Experts of a small language model: 15 layers, a softmax router.
Below are experts of layer 12 (counted from 0) of a mixture-of-experts language model. Rows are named router (the router's row for the expert), down (a neuron's output weights, with its number) and show model dimensions 64-127. Each number is 128 + 32 x the weight over its row's rms, rounded and kept within 0 to 255. Numbers have three digits each.
Before each expert's rows: a language model's description of what the expert responds to. This comes from a sample of Wikipedia text that the model never trained on.

# expert 47
Periods ending sentences, plus closing ). and ". and table cell bars in election results and sports tables.
router:110108160140077140104171165144073112102124129125066162107169133123143103097161105115144164148096105117060140120184122097140166127097163077081097160081087149134138128149146092111149085099172095
down0:147207125120198074127145135152014126123117121144102153108080137156079128143153139106142122127163122116078126080146159132081108102094092053126145124144093155172183099096103104138118086143142113
down1:180092147123129103145090144163071126201125097132132160094164163117148129167072162125164109133162166078158132133093160109147155090161117124072129140152061131148153127127218101073135096143115099
down2:132056144187138145128111101069144156153117154168110131158102125153089150096126114126076134123089145101144204078166132130100122186186181106139149101171176142180115096138107131197146159140136153
down3:140156093147127125184151100164164085087086143064139177126109162085099121118199063097123147139138138120106143084127122132128140139133142162176194117103178098096105142173117110086181105199161134
down4:208116170146139155151122103130118115114092133129140119092109142123096106165118133049089081158161106154113150112075128148132102120159093141144139114078058104117110170127152075150107137084185132
down5:083168110154111132096155109084166150120054074134127120109143130094159109033138173129138162080141119161092110128072088099122119136115100133083148123157128056120114112154139088158196128158045155
down6:057064155112188152053091107068144125137116119073119140091109161139084175115112113120101123096125099109179128067156117138155082087132123150111141154153136117158175128099169118143120154089189124
down7:114108140190110120094124155121144186083136146091140110120147139176082108156150114113090152119115170127180180097138161096173185107179119018203152152115148118118128125131166104119146159118115109
down8:203123103112125102170140144118108115079103100163109171130155141117184103095152070098148092139145129127133096182126148145097165172109116161176101162159148144054164089172140136124109083194133120
down9:141096150117172080137153139107135169154103153133112113169067128091118142063199150125106144183092123161144173105090132139108138109109147106169145133142117143079138163104116156134117141033117132
down10:118143087166081137130147148134099117125114144149038127171156091168075137079195130099132100085142119102111150152134158106139116108087074144131147154134182139153169107099099133102109097151094154
down11:164106133086137110113101122137124145180140169065134102122153130108127189136161114150154129089144149148150094093068115159131114057153072143077112172063154105124133115171087110131128128050015101
down12:140151059146143163147125162199148165155194134184134127180076120134110141115147142165099187126099132132101156089176124163108107141171109101149117108122124096107137097143098145136117132172083145
down13:119101128121154137023095130124106093163089161078097154130123098199182119148152152164150159083089091131107155127072172079055123128127131140128066155112108119128146209159142149131157154145200130
down14:167080136075113160148169134115163184134175154099165115175099147086099154105134083096126116103091121107171084101189153097111053178110107134137127163131120108106161098069110117091127164153093117
down15:087176131114118115131142133166096114090127114124167167146071146154167148126152096124163041142138135125133116109099140124174066142161070172165174142138193108094076156164111124092069116046167105
down16:126152133125129084074160175138133150126123082133165129207105140118165142083168112147087147128128061101145125160147154204103138104111165141132108119130106163118179087107094107130167130123085106
down17:090112113191213165134089160142122033193143170097138110186089103171185151104128161164143133131107151130150148163115129080158171148142122177147148164082100100178125111091202149137134113129108138
down18:103138149143156065108128126135090116113095112064083140078132102076087092129136089199110116092131210137147091123157112095091092113137158130081183096085095121128104160095120131180114129074089096
down19:110158125139103112191147131138096152111148132113190092125139109108099127202103146101141190101119174205116143088147133152103173078098177104169158096111155134201156124112165159096122108125158110
down20:163136185187157188177117111102076155142089132175145141126140172085126163153090101108171127097104115150096144069102171125086161095099145112099098141164084107111143090106149092195138119139076166
down21:147108108104109143157134113122152131169186157175148102109078132073107136110114099099156130119125113204132212094172143180156075098148121109126143083113151203139151064155188096134120109151086147
down22:086174144143122116126157130089096149160147093091167126100160099130141120125163089144091115183108095185142098150103154158214139139119167116113161131125113150136089139139133125041040128076107144
down23:144145165182132057166148130189151097115134132169145074123151129176131120167158119129149086113157169168113093132120159113185142074099089205106145146177045171115100096120154129107108142131085109
down24:145083120143105126128137143081124139123061161106110125117109127170098157106097164175095136166092098120161076074139097137075198121148148164136108081169129170060131171125125103093096087110100140
down25:140107118143117118135133080103078124090194145135131135109069137172091061096120106136130088158102125116169145085152177154120172175131004108064113184139135160131074145135146103117150131088120115
down26:150144111185130204098072152121142138154107121105131104141107143113113134155123113154112119177121128132091149111214156113111142164114109104151154113135171091160126119084177113116130165130099168
down27:139109132128108127143186079136110087106137171160135168092158069109097148026149090146099135166183192094102174139119107165168171118149116076098112154105120160120158157135128144091153102146161150
down28:109138148152090066094143112122170119099125165119089125166130111114139137153131125139094106130167182148115196134100136101118133155078081104099103111128119086146091166121106162101108125190136055
down29:129048177219111162059138115167126091046086081110106155138149185143111117122108106106097158148184150134106168181172142125128102133139099133108175140119141144110081102110143131106154118130142109
down30:093112156131147120062150156110169156158118090119147135103125101108113121132160179117102127161175149096175129157160125093075204098083139099093108156125139143095102159112143159158156141227168111
down31:160170160088176166131110131130222077134169149130164167168129168122089069141151081137117124114126095168140077164161123135087080122110119099121080114150093195186168134103092045076165115109067165
down32:108106143065187121181089145175134146140114161127137184151076124165162126102138115161076166132114173121140209124138182114148123089149131163072089134131159092149109137141170123115128122069108187
down33:121142123147087148106108150130124160161106110123135112143053157059219123147210123154133172061170140113158116190050110105126144170126046165121085131167123153165098208153102142098105100137133086
down34:121103136127118096113109122168167151111104136106148144136188134148137152129172194111143116088138143105115062140074133132131137185089139056150097162138114132138129174094170110112148127123065113
down35:140110085096138125131182135101127080124171126120186096143108090158089119173144144143154078111168173085107154052176121114138156096176123150127101121062124154109165115116074140116122126136122094
down36:028139097166110049093111082071147130105135154117102128083077141108102176138131132133125154107122086145162149144189126093092155214143108160096110140121112109115132134058111105081144095163141130
down37:068145113131158140139121145153148137103079177162146146103178118145112081145093130140122113120150057116164167152091103184165134136166072071122164095115136077166151176138113116140170120174108134
down38:126139111092160123076171176176144107201084047132114083139093118072106135130174105150174090127119108118153099105118131080161164143123166104096094137135067111081149206141178142164157161148154126
down39:133124111150094095148106115145208108097136094164163093128139144140162153087168139080143117150146198166130128135112148145086255148096168136134100128085137086131121134088092143103122113110079119
down40:128125142147155071169125189132177095127086142129107100111073109141060167134097144150157130123129135185079079172095077099087059097106106116119087108107118066124133126129118101103106190156143108
down41:195114112075096098082137157102123098122089149154127114058144056091135100195112159077114167121130144100126136142116102115123105166104114126146090108126071111159103087126068092162129146109098140
down42:138106105122109152119107171145113118113091118170161140117091136091154089060134133206133148053116109055104191097052152183118068150149139142110135079092115114095086083119129122121152104099193092
down43:116109121140092108150085094081124098116135142141042127146191126141116146130126130112120119132185167085089096113201077150115088119050143123135131165120114125087090177171083107141139134150201128
down44:158142134104125099112142133182151084117125078149127110055048175127140139077054153116131088136137100075107119091124104123179135117097121149131136061100109174121176185168101102127145169130116050
down45:142131114077089145147144134130121131090104134126118123077102141128073183135137140133147196085101194175111188108168144141147147069110156152187100101121180125136192127133183141085195160139118155
down46:138127158149119132091120185079128118129094152094076152102089122122117073116184123090151110140102147163092127147093144155158041090133131149101086066151104078088059077129157125136106080175121130
down47:049115103167125131117121138077143139083177149129165139170181119109125161062137118157065102102141114144090099141118127137147102148172148084113132170117062155140141137017112152144143086097091137
down48:119144073093110120167108078152118149126144160188147126121065080128105143103103077100112108138158149128143167145149166062141124126161066090168200140140140127107130114122108140138188091155145094
down49:143186157112099134110159106149134137098161085127136125141142106138167098117080122117150142112140104088091122096096173153117117125138169120141083118140108153121110165066130108095137149234060130
down50:131139156168175174161074107129098137148142159200125181168177207121104174168134122089112120133081073146162130150114140169206114135171154101127169123194091170134152070118140163116105133166183112
down51:142115095085123117081114130123078097131139174132140109093156110139141188134132166089147165114111119137162104081136145131150112123153097151168122146103140118112138130098119158162122101144159146
down52:090123161138137117157098119105121166144120093087167123085100073109118138102123132199140103112129122149142123126143113160086151202155068149091114135095125191114141113012134092163080133124088110
down53:119138151132125115146099131114130136147058078091186117093197072122143134141169166155110109078127174133095066111128100147158152136205081151127161194103080120114111184108120198111093089103101092
down54:131115200069174163130109105069088096091118156097114151066098126091150163150148136078142084225065104117148147135113094133087141118154198136093167158104131133159163176142121099099143121129112122
down55:133095072052191124105081121129151118110142158156143120081135151100137130144104117087153182172185108167122069136086126142064111172081222156154118187079141131133140122141105108126170096091136147
down56:117160098116125131154097055133086140058209091131157123129107153116188110070160141156085152117168134122098156089100146161156104140095117114149067092092164152120162143164104135068143121138081209
down57:098154120135071100110116103147125158142142096107118124114170148082122135123069077151143176136129116135153141172152123129130064136100115143117079079083186158130161155165123142102075092195070097
down58:143172168120095128137075189111067079090126149173119122148125129100120078140116188111101113087140156118157139183094151173155105139172156175135143131208052093154145131099167105121180132096104123
down59:128121129153176126110145155175158073077202080111063093112092142089117122131164119092091100088162139113197100115154128190061094129080132175164160120165177153109136112167138131162127068136146165
down60:207198139139148166165140171110142165079098115161137130160181134145102120215124144094129124123157135097106167150132134105117130125110111059072142103124118145144103069153183071162140077118144166
down61:082153085160097158166128097124151102110164072104154145115162181192127112102157119136150121184187112045138137156180147113108151176082071107126166143116132113125166171102142175082122120121174200
down62:123190156140179215106145109141060133117140141169107125115135117121079132125124143113168170178106153114072134165072117160131161128128196122168134137162147116117100136198069108146165101086149130
down63:123145115121161143158164133147116156192074165096105115135106109118116105167155122148135080160134172134134160127082097133086144099145064142109094153104094120055127183120142130112079147073118048